{
  "experts_per_token": 2,
  "d_expert": 224,
  "norm_place": "pre",
  "rope_theta": 10000.0,
  "init": "uniform",
  "init_std_down": 0.00313,
  "doc_mask": false
}
Below are experts of layer 5 (counted from 0) of a mixture-of-experts language model. Rows are named router (the router's row for the expert), down (a neuron's output weights, with its number) and show model dimensions 0-63. Each number is 128 + 32 x the weight over its row's rms, rounded and kept within 0 to 255. Numbers have three digits each.
After each expert's rows: "comes before" lists some tokens at least twice as common just after its tokens as in all text. This comes from a sample of Wikipedia text that the model never trained on. Tokens count by the router's weight.

# expert 18
router:128133092163118017159090092106165135097120158204189183084115138076172156133152134117107076077178127039138166061203130147135145110149157143083146082166091091104091112117115208191118119073145124
down0:140069163115137093159109169125115156115095116026153138091153138164128101128118130100117112119120104149114109171108110119162135079105171161097130165159173162171110207143107149121084193096119148
down1:109119138129103109083096155103129118125112121192079109133119132152112154052133034140089085097096122110101135146092108158143155182129133185160125099115129180120142079112107135148129131117172093
down2:088154093151118108153135139138135132159110103103121132111062086126156117157127042113142119125091093107097178117066130150143125141091197130135118103066150108107147185093139119071202142082111106
down3:151109094142128101140100131112130129162143155176118087130106187135138113123123131131153191129058154085146134139131129077101138134130066101122154131180120157059086137084095134133155125193070056
down4:159209111085169116141122161149159105155103131155095139115147099148109109142176124114077099110174113103131096095175078146089142113128130140091167159136118151126161152124139120201066125148110132
down5:117165162135214087143115106231165191157141126121104140145169143181148172085159129131169117142172100153132095159065096112107125143222163089100119099102105116174128088135123138164140173169142146
down6:163116126113144070150150150181089114154132177147086098097146098129102156061127129074116083148114103098151123065092143134078103138071101124117095086116169144160176120145155142161097089140107082
down7:147092132116081156074130142119084156107162140171111114142106099051064092128122113139135125146133109161151117090095090135143133126126139140126110102117148188142140122152145139153163066137155141
down8:127094062162161076225097087113085139199142172085148219102105143126156125126112129096159185154131112066127139159104153157080121121162130166123174148138092079083088151066132134097072155116155075
down9:134113126154130123141131179137094122136177106076163077105158052110166129112119207093106160129106097165071127139105148122051171147143047161131124128123064111132126138123106114074131182100142136
down10:198130118111085133202130150109155123136201082116135120147135066131128151173133135169120116177128139138130154098139137115076094138127129162082228122110128131056117121119110127085123212093124101
down11:113120148166136170168136185160118124160168081148166143176168060107069137150124112156111139083155077163145145148097077016133186058143126178115080073145191105135082092138128097132117176159111141
down12:138169155132134099112156112129124145125122087157031065141134141177127134142121144138153147123165107152041127149140124171130119119167133146127159095091134114136155115118152154121100116143071159
down13:120112148118131121094107165131100111138158124118140125130141157152136063176157113115156186137125072115092142184109124128098108142162166135142070153123164122178091173115100141162139125099107153
down14:121103096147112143097147204128135180159137075117110113151113165143085139106126151194104125153135157154124154121171042108114061076155107134130076162137093125072126151158093103095057113118129148
comes before: "0", " |", ".", "%", ",", " of"

# expert 12
router:171117110122211145080089122124173103076113158132152134153136138123191105075097072211208114140157081160177126143133124144150127085144142088149119144172130102064154100143070101140057151087135113
down0:145103082182115196172143113132181097105174114119185138153160090115128124141114140161139148100167173084075102118161134113115158101191136061133097134103164132129092082213103113141092133172102187
down1:105186131208136116120153132144158183150116109122129150152117120133131101123153140173149112113151169093064101159102061108135066085124100150148087105187109099131108122120142167121050120086130137
down2:115094119135135114099163111126125136184094166106118138154097117120100073163141149144128093113160126105145115108193208161100162065099119121143131138140062126094142154121187132161130129112191157
down3:094171102084104125090118127111137141085137128072184156120152165161177112162100164120117157158167128088166103135129108101166066147150156171143131111105164097098091082138100083150164087159141056
down4:193093067092154098137103120106114143088143197123121110144135130186126133134096111138107098095124130109108075164167153158109167061125135113164126150104124115112126132111136126203065162091162091
down5:119142153107163171089117178125109119122104161093095102139138131152060098102155068135162150087133095109102163149102140121177157105122147071091085093169150162107119124133123111081157094150066140
down6:085093133135127145155121090128122078174129066085138126130125097066094142127117111131123151107128106060085147102175108147111177116101112169177149119086146116109163170181125148077171112127086193
down7:142137116107141077194066170155119161159077163147106124119103075115101132152175122142111084128076189136065137176138101097102157071146187162136145084152147104163132171136088128133100123162162093
down8:113132107098134168190167103148146116124090135199134158122077111167188120114147157165096131125143133144151118132117136086226095116173148100073130124087133112167065156140169087135091148126125141
down9:099161139124156126120124123131149136123180101078164142143143173074112103117134067113107090083140080157160110154097168145147092070087089135174102182158146110158134117152143131146169178111121113
down10:153186146136163105137129138168093121133116178125154107172139068140160221115121106116081097094124138160163095083114124140138133084121135114085167156088128105098137096126152077081089136111149120
down11:152132089147150083159156124127164100168097156067150084118074163126138126100110183104162148136186179120129147154074160089167099115158180070147181127130158158134085122162105198112089088134089141
down12:082182091163089136162092147111159080093122136148111141168101184157076116128101107150110101116108134180130097154136144096172103104147097172125111135120143125181184115141152124150121158133136107
down13:119126092122125123122135084167143124130086173163125090132142111172130085114119119123139135114139184114115157077138164176129075153137082162045150114150084167170117077144131092085103108124110088
down14:111165163155122133116164082137116110119147143158124175093137121108114110166143153113173138232108082147166104109139178153107106104196123191155094136101102100122138170116161099165078120138140136
comes before: " the", " a", " to", " was", " be", " his"

# expert 23
router:118139126125105120133151136163105148184165103093148090146126170138135170144170141068105146121130146089111142113198121136143166056122130112155135137146107087154115153070131125120151113111188088
down0:117124157137141118156134115147161110167069169015061144199092131098099114138150046065131141135129191157138092131096082092141146167134143069112122116130202156143183172167153154135079148138114168
down1:138112173176140183164130122169098110165185141158165203191115119135155169183138145100123157097093163141154124199112130166081096147130068113172116169145108123145101131169161119132097141177112127
down2:096140129133137080140186114127156179138156105096178141129172093065162114102065119126137141143133140115134118213130141099129176118120174165196123143143131155110153142119072064121151122141155142
down3:103111177178115132109108121118151122158149127207147099097162114102107166173112143181137138130076183116139143129137114143127141106142210170116100103133104084102127128153134166180110170084180121
down4:171132155142097167163174110157136172128094085091109122147134144095109143102169062136084124113181184120121116117109112060158083093203177165168132108110119060178145115101153124103131156172137106
down5:144139061107171127126129118133084126116094072162204113062093087175135139104131159119149105178149093149228122118153154104132098207090101123109183155128109151130108166120113107139151173131112141
down6:158156059188156143116133098144110087110131167135131121108121149068126131117079137160133102146080131151101166145144112115187167116115054118136133095141145155134085097124146138130156118142111121
down7:124140146143132119047073131141164104143139113147058103129064118062130109130137100118113175152082049135125079151091176115106164124115158144125103133181172106159145111129127124177115101092139151
down8:139127157127127118146132090166125142131125118167096135067061109128118120134129139126157088149089142082104178148166120148117110108111140144141088138189103117141161134143110191122092082065125124
down9:134118116107136164127118197156108125178137108088162128161096108076100108119185131151101101149089100131091162155158144130116128155106188110104125166165104155074106116173099141087144191123118152
down10:131054123133162083056130092120134143103149139139137107163111159164142146144187146108124130143118113106142137127132198108074138112129105129166135103139145125198126218108100152160076123120130156
down11:146133095097162122115154144149144133160173085143077114095174187100079107153087070130132170085142148100091151118118105087195149156152134167103118203145158171086077069124103123118219109070127231
down12:116127125115159185095138095103086174155148156118099127194137132144104156169148089161149110060088084079134134148089141129062109184171129147135117164122153093082165123054140148146119185167109039
down13:124163119100119122141111118102152140150166071156072114156143143110186159126134094143130109181154134115139124168109112132157152131092129125111092148117127138085131102154143153165103089188105214
down14:125138131137144125066070102179106130181102130119101113093160179142086130112195191113151136133137140165140179081157076119089111109124146109149149121074112143115107088152139115152085162135158140
comes before: "s", ",", " and", " (", "al", "\""

# expert 0
router:138171092161207069166082133132087132128138108136130083127116135132076158157120141151135143144160136113140096140130080129149166198165131179109158152195144136067104174136174159113118145118085151
down0:113132160106104106138061136115136135183123149148194120039157196090148111116112179139108124109106171116079126123160109141095120112173140163117144100118149107175212099111096107172138145103164107
down1:104113093101133159131111128089095089172154119078126138151123129096034062120131116121130162136140087170131120181134137127088145117126138117091167106117112174134131125060122110113158084096171161
down2:129113211118141120141136164121123160154175122129142111187170112196132140073103110153123104123105112174118138101109142119194139161124139144128128153142068064130106120149150058115157086142115083
down3:127128149095120133077215083096179117093097137175161092150116085114164156128105113103100111140180153120076149206169106158124092138151077162108119137096161135157110149136140169166127199153095181
down4:201159142119125092110129108053179095126122094144090105108142179144135139125111133112183166118134170146130132108144110179090158168133111144124101110107119129131137113127156111102139199111190171
down5:171171110208101101142148119140137132133134109118103095143109168123076060149097093097125188133117145152110119068159199128216167137160073113125090121039126193125174096110202152074155081135148104
down6:146134174102092135165122084120176091118157144169128155058151149169093151082105121210155161109072181156110091216119091120131146124082095149077119081128199136157146130109116106086147140176108124
down7:189122121158134132135131130092114089151051126169163115210137111110131120153131059091170100079092115048114128109131085176179147143155089130093110150126095118153130147175120145109104110129077093
down8:140109099083171136165105075098164133134157086129139050082151148122130092143148109111133113148122166088102101090141146125143124123098133105162130070131104097095124165139193143142097128108095111
down9:161116119116166084122107122121162157098147129168074141104133190132146149140055057125156160058058124149132142175125111151175109122177167155116061141168149144114108134174207122134196153131127152
down10:171185091110165089149117133127122105152139060130150094137119032148081154089072119185112114071126147063113126097154106156125124166125105156110214165132163143161094111100060100143147129102115125
down11:158131138102106095180147131149125174160134185131092097184117158141085080104117117145144113169140123167134134103106127083132054178097163098158154107158118145195106085145114091159176145168167092
down12:130122129075143154130091184162123062131112080137157132139151188196124143129089094128135103119152107115151142124137069091184109193160167117169153141149138138108096136141143075139101124156147072
down13:153106133146174145149147130149107149114177130156092105161126109128071150133125162144060058150152145137186152124119072135156109123161152154130147155143094118092124117133054109149104191147168137
down14:138120123173090103157132075095203165103146127129120136087137138202155184159121131143171040094124157122132119150109100165091124098091126105172116101123119097184158132091113123160093100031088112
comes before: " |", "0", "9", ".", "5", "–"

# expert 7
router:105091114144178149161153138170162140090140082127098028152134111167104146141170203125095099179161136125148146115080099182114121114135083161119089119127124177166206177143123114103173164099141195
down0:162106088163127103162159109137137119116148091064121142176090172136087139163110103083117120109149185142107136116182092078148102139102119117108175107147110053107139076124100136075053087081112159
down1:164190063123082104193128110146173086153165130182154146156121161118130085159114163130122069128119108037158190154120142171059130158128126164107158134066109136092102100112132152123140106097150080
down2:114140189113134112162131114161158086142159183093195135132167163077132140160134104123132119096151076138114143119119160184162108087126050102088109077141172147134131087141159195150056060143106122
down3:117121156093123156153087075122132122149129209084177130138094078149149164140106149179090139116149163098136117095124163162061118127150145148183152149136124144120152128145105176114043149177126170
down4:111097055094133158094090118161145163128144134117144171085118108068127067133167151106116126060118148148171100092146112094126092115126108191096149201123156140101183154132135166199136118102122157
down5:126125149125150148110156113067169209096123194136083122159101124167154180058124122150101188131139120141175137098124110110099115123143127154130094124110135085111195116105095124162094102073131160
down6:155172111143107118084107064150088139181120160124202155097151131107124127142130145098079087105148122110144193148111090160192096119100115176142176181098064140120066041121150164079153116077130135
down7:107132113082143167084131139127102115095134108125084112145109093141210146146173172135118095140129128133125134155099137115110127123107043148183087140085154124142145116103135131141121124134120161
down8:095097125182148136136144164084101121130167155165070113144065110122121142110127139067131113091107090066121080107141112101140090079158137111087129126134153032120157098190126126116102141140156054
down9:144147147176166168210099120137113118090168097129067128132134124119174165134133133054168146181059109158107120121190142076135179158170114056170086129146124149172117103129151172127139118131174144
down10:167138139135151143129147139092151128122165130175105123105130103146123092121190119097141153174118107122171085098131114062103152167070157143166157074189130143043169122145131111087138141156113105
down11:141132114210164098143127147189139169125150165144110107121164113164103151145128127145131087160132118068160102144115132070190095125209143104070152138154108103092116142107103133068164127123133143
down12:103143085129117064122158104129139070133162118161169134152132118140109161082128170119173146142151127138064124087104166102137123115158174095196130165118131125162052139087125131108120109156139160
down13:031122097121080133076109105146149108090153155205121106115067118114138177129103149067188163132148154126144129158144127154122129122124118146109183162149081157153108175119156104090054120165161202
down14:123162141166138171195141078119152131181065176079128110116149114109137090142133159141099105107158103118100088122147121090158128083148125140175170160126151135114105095164081191168143148171188134
comes before: "9", "1", "2", "8", "0", "7"

# expert 22
router:129098147099063059128066141080104147152137110115112201143086116158176112132069044176080143187106139175174127122119090123106105104157112065172078132158168105110140101132071089105144110161114096
down0:156119169150176076100072172131168151152161175140083133116129157178189106161126154130144167113147108133089178157168153118126117109138089067115118142148161219132140146185142165104169070141125142
down1:151150130184115129168134096097067161194080207156158109066097093145173128197111150184125161093064188066105110187129114117111108138165149126103144116111135141145062186097099134136146147142120187
down2:131087129102154096153073112135121134144100108069078119117157149101100074158114196125208109087134151158174071171129146148154122146186147086130142063089152120129130167140129161165169089140143083
down3:082142150084137154099143196111128148135102142165134099134132073152097164126162131146149150131055109149136110107099164142172151174145168138103119143135139094128147151136083138151090161160190154
down4:094153136165108150177079105091085170162165131165187163156140127111129054132129137069139101106107197066106135116155173161065149144214136181024126121151116166137139131123091177114143130105111106
down5:152150102136115127177102131054150135129130110134135165151102134143179127136070120151123154161097154124088156141127115138158217123090019080121118180086138133124144123075140108130126141165173134
down6:198074156130103168152120166131117171088096085140149200109141130146136112067113051126122189092137101186128170083088088149164108130187112122091161112120133135131115083120105113149081161156143129
down7:140120177093129126195144112142117110131135180070082142109123162154088119128132121228127133151060126135080050076057082134139122116125134149130054161073130117104089131122088154087112071116080082
down8:118111145051137130105121167132164075100154166092130122088118145126067120127138130126139105144093070116118157150165078142060158138159097111110182100086153077153164143159108158205129166148089101
down9:109106098069156171139101108155132140140133144125084138037136110124144081108157139111143138085189176103115146217026183089124163111093115126168135145160132168053136145098092139113109137140176121
down10:084085146137127102132134146142093171084143118110118133110165120136083180103084182103099125177119123049144159099121141122122216147134111097076119128068133126070169090121058126106131103101128199
down11:086177081160114053156067120115119131105133135151137098166120152169112074130155062166108100106087113137143146139104132074152168104121180142167127108102098088133146078148137121167142116072125109
down12:119145131112178110176131111124093187152130119140117136171130140215117109131172113195141174108084132128114080084136152094141127119113085168094127119125112101164093128118109180153126110219056089
down13:088101132197121116165129113138133157105150135136131127096115168089176080119075110142141133088146131197107136124090127098097148121088108178132125160124131137140126159084173221090136090123098128
down14:145113128074078114160103119138124084132148167106094143123130122102110128169103148077155108137187109127123131081186145147151127090147096156145196160175111158148025110128105181151060137137109127
comes before: "ed", " to", " by", " in", "ing", " on"